From a checkpoint of a small mixture-of-experts model trained on Wikipedia.
Size: 12 layers, width 448, 72.2M parameters.
Experts: 32 experts in each of 12 layers, 4 picks a token, a softmax router, a shared expert of 256 neurons.
Below are experts of layer 6 (counted from 0) of a mixture-of-experts language model. Rows are named router (the router's row for the expert), gate (a neuron's input weights, with its number), up (a neuron's input weights, with its number) and show model dimensions 256-319. Each number is 200 + 40 x the weight over its row's rms, rounded and kept within 0 to 999.
Before each expert's rows: a language model's description of what the expert responds to. This comes from a sample of Wikipedia text that the model never trained on.

# expert 7
What it handles: Commas before place parts. Commas and parenthesis or bar pieces followed by a capital letter, as in town, state pairs and name, title lists: Lowestoft, Suffolk; Buffalo, New.
router,97,236,243,221,127,143,272,116,234,123,203,252,181,236,213,231,178,216,238,223,166,184,244,249,255,207,207,223,190,207,247,161,192,240,202,113,144,147,207,209,225,172,130,135,230,192,218,211,220,189,195,252,193,231,127,235,179,167,195,212,161,225,168,148
gate0,195,249,286,220,238,160,163,253,222,209,209,185,185,205,169,162,247,192,200,181,193,242,181,238,165,193,168,265,207,130,193,214,180,196,189,223,285,146,271,230,181,199,222,182,210,152,211,233,97,287,210,220,267,284,286,208,196,207,179,203,207,165,195,249
up0,162,166,163,187,244,223,159,214,180,238,137,156,196,118,234,250,171,139,196,189,248,247,154,139,254,266,238,197,201,238,242,206,128,229,231,206,203,207,169,136,213,251,273,238,252,237,210,207,244,168,251,170,158,195,216,136,200,234,175,226,219,255,176,210
gate1,166,206,150,247,177,206,222,202,172,261,195,175,215,165,205,218,210,164,164,174,210,204,172,179,202,231,188,223,157,179,185,208,256,189,196,166,202,224,180,142,170,157,237,178,218,139,235,274,150,166,230,173,209,221,145,214,196,252,138,187,194,201,250,197
up1,218,154,151,242,178,174,181,211,180,208,194,218,222,142,210,168,198,241,165,256,142,157,152,199,288,152,147,190,298,211,155,213,198,211,243,151,198,207,121,141,207,171,225,219,182,167,217,197,157,105,262,208,276,207,165,152,166,194,199,278,148,185,216,152

# expert 25
What it handles: Second name pieces. Lowercase second pieces of words and names right after a capital initial like G, W, N: G-am-est, W-iz-ards, G-ian-franco.
router,221,186,232,208,193,201,190,220,239,186,227,220,150,299,201,249,222,180,214,196,183,202,225,267,168,208,234,200,188,281,158,195,203,233,139,195,179,213,138,143,214,165,231,191,215,203,248,228,193,238,194,245,218,215,179,201,169,202,198,225,220,180,152,188
gate0,196,226,212,181,187,220,193,204,271,256,219,267,250,283,153,265,217,218,228,260,199,231,219,213,175,184,199,227,227,189,237,181,190,185,163,153,263,272,173,155,193,220,159,173,260,255,265,186,140,294,224,153,245,202,240,206,152,153,251,201,158,200,168,187
up0,140,202,169,255,190,190,259,181,155,144,182,147,102,134,200,129,163,165,272,71,213,166,122,184,208,189,182,178,197,191,211,188,218,192,232,232,119,132,228,240,217,214,260,210,165,140,126,207,230,143,187,228,184,212,155,246,239,251,206,222,249,173,159,223
gate1,235,257,217,223,198,93,157,142,228,235,164,135,116,261,175,216,294,156,173,187,275,228,197,158,119,213,220,226,200,179,192,253,115,202,190,103,160,221,240,142,144,199,261,193,176,144,237,195,123,300,205,212,220,160,192,143,185,229,174,181,185,240,199,155
up1,281,282,263,250,212,106,207,163,182,212,184,87,117,245,183,236,263,176,208,170,199,228,186,133,144,199,256,190,185,185,178,222,107,237,180,140,172,217,233,139,185,165,271,188,167,190,228,155,168,303,199,197,240,119,227,193,190,268,194,179,205,211,194,180

# expert 0
What it handles: Word-initial Latin fragments. Early subword pieces inside English or Latin-script words, often just after a first letter, such as Conf-uc-ius, Enc-our-aged, sp, trans, obst.
router,143,160,238,166,212,203,239,244,200,152,160,190,226,253,276,232,236,247,213,216,128,193,194,269,215,190,218,231,219,190,124,230,157,215,188,156,167,251,183,202,188,151,134,226,160,204,235,207,175,136,172,214,163,172,112,234,199,189,215,191,293,208,206,99
gate0,186,168,241,252,217,196,179,154,146,218,255,181,259,183,196,164,122,196,289,263,173,174,157,207,258,207,286,139,185,229,235,184,163,187,235,198,178,173,187,234,150,249,115,225,174,239,219,255,189,186,159,193,234,237,159,197,275,287,202,140,220,266,228,190
up0,236,265,239,276,212,232,186,253,202,266,220,208,227,205,196,271,183,182,255,219,185,233,180,213,275,197,161,186,201,282,222,214,205,213,294,174,211,284,163,223,145,173,148,161,146,244,198,231,173,212,241,207,203,252,223,234,174,193,174,193,222,213,173,162
gate1,211,273,174,166,213,229,144,187,155,156,160,228,169,216,218,250,195,150,222,143,212,256,280,242,184,185,146,205,219,235,217,289,159,135,138,175,178,176,166,168,225,172,195,175,223,155,200,234,127,228,267,237,198,153,138,161,201,177,259,180,172,141,214,173
up1,188,246,253,211,252,205,228,215,253,141,184,251,195,221,240,269,180,219,225,243,217,247,205,225,223,204,209,204,194,212,207,247,116,188,210,196,186,178,184,163,242,153,184,252,161,182,219,195,139,187,230,200,150,180,213,144,213,196,165,227,212,203,291,176

# expert 6
What it handles: Foreign name syllables. Middle syllables of foreign personal and place names, such as Vas-ile-vskiy, al-M-al-iki, Lipov-š-čica, plus letters in species names.
router,183,221,214,168,164,125,176,220,178,180,227,161,236,209,269,182,236,232,224,184,143,183,160,193,237,243,188,279,237,216,214,77,112,204,172,120,172,187,215,225,261,182,181,158,187,197,235,187,160,180,243,273,214,239,197,237,205,161,210,146,182,227,166,166
gate0,212,218,209,169,171,209,266,252,144,192,209,177,253,164,196,145,169,182,149,215,191,169,225,245,162,219,232,181,206,240,242,134,216,212,165,207,215,239,152,251,226,121,224,168,187,214,181,132,195,199,229,224,210,185,241,220,134,196,173,140,190,256,196,157
up0,195,172,198,125,170,140,205,215,161,195,150,263,154,180,202,223,192,282,211,269,264,223,159,162,245,265,174,153,235,156,215,204,146,216,164,207,223,176,186,225,301,226,210,236,184,195,273,217,188,185,158,211,225,253,176,173,153,252,195,190,183,213,263,185
gate1,197,156,134,175,205,238,125,226,220,163,163,240,147,196,217,239,226,136,224,241,268,190,229,133,139,156,225,240,173,267,220,172,216,228,198,134,182,206,225,243,210,257,205,308,193,202,201,253,132,202,204,266,155,232,153,179,259,229,188,239,127,150,201,216
up1,158,192,180,182,211,182,209,202,224,235,204,153,216,234,151,178,145,271,173,181,185,153,188,288,219,228,198,209,240,116,179,186,205,108,181,208,214,208,171,160,212,190,239,146,193,211,238,144,195,194,184,152,248,202,276,168,179,161,219,94,267,221,182,159

# expert 13
What it handles: Football career text. Words and table cells in sports biographies, especially football clubs and positions, e.g. footballer, United, FC, | MF, first team.
router,205,293,228,212,187,105,265,199,214,187,165,144,222,193,231,108,282,199,312,169,187,152,196,221,228,200,185,207,180,193,258,167,197,187,245,169,152,175,160,234,216,222,178,194,182,220,213,285,207,181,141,254,202,167,231,259,160,70,206,117,212,259,211,204
gate0,227,148,134,235,154,280,189,160,180,178,174,238,201,193,146,216,170,150,208,129,135,137,276,250,214,219,172,165,195,189,191,190,197,164,222,182,185,194,173,208,160,151,246,162,247,264,216,233,182,125,187,185,142,235,157,210,210,139,289,141,211,211,233,121
up0,222,243,169,201,169,173,201,208,142,195,143,130,261,189,190,111,184,201,194,123,265,191,217,211,203,224,226,190,188,224,225,238,211,196,167,147,171,198,166,257,169,241,153,153,232,127,239,187,118,120,154,251,148,191,112,297,155,115,232,116,234,170,232,112
gate1,209,229,212,163,250,229,216,150,169,154,188,223,208,238,202,141,207,137,199,191,190,176,254,222,184,210,199,199,291,256,224,249,239,177,188,207,221,232,209,167,170,228,291,139,179,220,153,161,211,218,163,172,176,249,234,211,238,161,203,170,198,245,202,210
up1,324,204,230,174,192,171,229,251,198,251,164,192,280,192,214,248,156,220,199,245,267,234,200,239,228,315,172,193,280,159,208,177,119,137,195,190,281,183,205,223,159,202,219,323,174,210,154,198,189,228,247,229,181,180,218,133,220,200,161,150,215,230,165,157

# expert 27
What it handles: Title and name joins. Spaces, hyphens and dashes joining parts of song titles, band names and compound personal names, such as Karl-Heinz, Destiny 2, von.
router,110,212,172,215,110,145,199,154,136,187,219,181,190,275,244,224,210,224,257,200,131,154,109,222,190,168,160,229,209,167,146,135,163,256,112,184,190,197,212,224,191,213,187,190,212,195,238,226,256,187,171,236,181,165,187,255,177,223,143,183,234,188,125,195
gate0,242,172,135,173,261,253,212,150,208,228,207,207,270,107,303,201,216,79,155,236,244,205,150,230,226,192,161,170,214,178,194,171,167,138,225,263,238,207,156,208,133,210,180,203,209,231,177,185,178,149,218,223,203,178,191,234,214,240,213,185,194,242,215,157
up0,176,264,218,203,163,110,241,215,208,190,225,217,176,248,77,130,229,253,153,179,166,248,225,125,162,218,199,275,221,207,241,243,195,252,201,188,167,195,237,183,272,211,188,223,185,173,221,223,213,216,235,221,218,205,172,211,140,162,196,202,219,152,204,242
gate1,216,253,228,145,154,231,194,160,222,203,163,183,132,229,108,146,225,198,127,177,227,207,98,174,184,169,201,152,152,198,188,231,168,208,176,204,177,236,210,202,255,108,189,214,164,173,286,184,249,117,233,255,221,238,287,232,175,172,191,196,180,219,251,206
up1,204,163,196,201,157,189,179,254,254,221,199,171,177,205,136,189,225,209,194,204,257,214,202,160,178,240,220,190,241,169,186,230,165,208,198,211,205,255,222,205,218,237,165,152,258,191,196,119,198,220,232,160,250,237,278,278,187,156,170,189,195,208,210,222

# expert 2
What it handles: Abbreviations and sentence ends. Abbreviation letters and sentence-final periods, such as U. in U.S. and B. in B.A., plus research and development nouns and figures.
router,112,175,190,257,173,198,268,179,226,199,141,189,142,196,222,154,235,250,253,158,176,211,139,187,215,242,229,248,174,156,206,154,239,316,185,199,155,207,198,245,231,250,186,142,146,225,259,194,176,221,237,239,184,248,181,198,197,186,187,190,249,210,144,150
gate0,286,175,181,188,160,175,206,214,175,200,164,239,257,140,228,240,196,208,147,164,182,169,143,201,97,213,166,189,177,238,215,222,164,156,226,219,171,181,103,268,253,234,208,203,175,211,159,266,120,209,216,127,240,244,249,164,233,193,10,182,226,206,196,270
up0,157,221,169,186,238,135,209,201,224,211,240,198,167,138,198,117,174,240,237,207,224,146,236,256,291,230,218,245,214,167,176,223,263,195,186,195,196,195,259,148,149,199,151,176,113,263,154,133,242,207,206,217,215,252,186,200,163,205,262,215,221,149,184,214
gate1,175,153,206,147,157,200,123,227,215,247,231,151,178,164,280,197,217,248,228,218,161,250,124,160,178,178,279,174,195,208,199,199,223,190,229,246,202,187,155,227,186,175,202,169,173,208,187,214,239,222,204,266,213,151,167,198,92,248,186,161,189,243,167,178
up1,181,233,153,171,201,209,157,180,200,209,262,189,257,245,187,148,255,257,253,245,266,215,109,208,149,209,230,106,269,216,281,101,216,252,213,252,194,164,149,188,212,93,217,177,176,191,154,192,200,223,216,209,233,95,210,146,182,228,245,168,198,188,187,253

# expert 17
What it handles: Headings, quotes, sentence breaks. Section heading markers like == and ===, closing quotes after speech, periods and paragraph breaks, and table cell separators.
router,134,194,201,223,212,177,235,159,168,163,184,146,196,186,169,203,245,237,212,229,191,186,176,266,172,178,206,256,161,154,244,199,214,278,208,122,149,204,190,182,246,175,138,173,242,189,254,198,176,188,118,222,163,273,228,246,152,201,181,171,227,202,108,152
gate0,172,199,269,73,169,262,198,200,141,157,113,158,112,154,175,147,183,206,242,164,249,263,236,121,164,247,116,215,201,246,197,224,193,232,246,203,234,181,195,228,200,154,218,194,193,184,202,246,187,221,203,147,143,196,199,202,251,218,147,136,317,276,240,178
up0,187,264,227,213,212,224,180,207,205,182,238,184,237,202,199,249,155,175,191,185,246,193,242,201,256,192,177,143,144,164,140,191,253,194,182,226,195,211,223,142,147,260,210,211,238,169,184,188,186,217,246,158,205,170,152,228,245,249,255,187,153,190,166,159
gate1,204,222,179,273,276,171,187,240,242,149,189,259,195,158,88,179,194,241,189,210,193,191,195,194,203,208,150,195,239,200,158,238,175,190,257,226,223,203,212,188,178,239,212,177,163,180,157,188,243,173,191,186,154,165,128,256,221,199,170,176,241,257,173,242
up1,202,165,174,196,179,224,224,169,162,180,253,158,230,212,230,184,277,131,186,248,189,217,244,189,190,248,237,196,177,203,253,174,251,235,221,117,205,304,189,238,206,170,188,244,167,237,202,166,185,192,221,216,255,253,234,234,190,225,279,227,165,140,153,180

# expert 5
What it handles: Indefinite article phrases. Prepositions fused with a and an, as in with a, for a, in a, often in biographies, award tables and credits.
router,227,280,188,239,155,227,225,145,213,160,231,198,204,228,277,218,228,223,172,184,133,163,141,175,206,230,162,219,238,183,249,159,176,231,189,204,200,135,202,193,202,178,148,199,226,207,236,184,165,195,208,275,227,202,220,212,169,198,167,155,165,216,144,228
gate0,216,185,112,182,167,187,209,210,162,215,205,164,208,265,171,226,241,172,277,243,287,260,239,157,217,138,171,182,167,166,223,174,207,173,224,172,239,191,225,163,225,193,222,183,167,192,258,256,205,235,188,131,138,306,202,173,221,229,205,147,215,238,166,163
up0,287,164,184,252,221,200,248,166,176,181,168,172,192,112,205,259,236,153,182,255,137,152,240,156,199,223,242,125,156,234,203,194,134,220,231,221,258,212,147,160,261,178,225,150,197,231,209,192,170,160,218,234,143,202,191,178,190,114,178,224,190,233,233,219
gate1,215,178,244,204,204,201,198,235,157,165,201,223,207,265,203,209,162,215,201,211,198,247,187,156,201,159,182,193,224,211,164,234,196,218,213,277,163,202,188,180,229,174,240,214,169,162,132,222,227,172,140,215,172,116,118,219,119,142,183,193,206,219,121,219
up1,250,193,174,241,149,143,187,174,248,238,152,211,147,190,190,159,198,172,247,206,142,135,266,198,179,158,180,109,242,263,183,197,144,167,162,165,229,221,162,138,202,219,221,227,208,189,162,242,252,233,241,174,229,168,198,192,194,170,182,163,174,229,257,265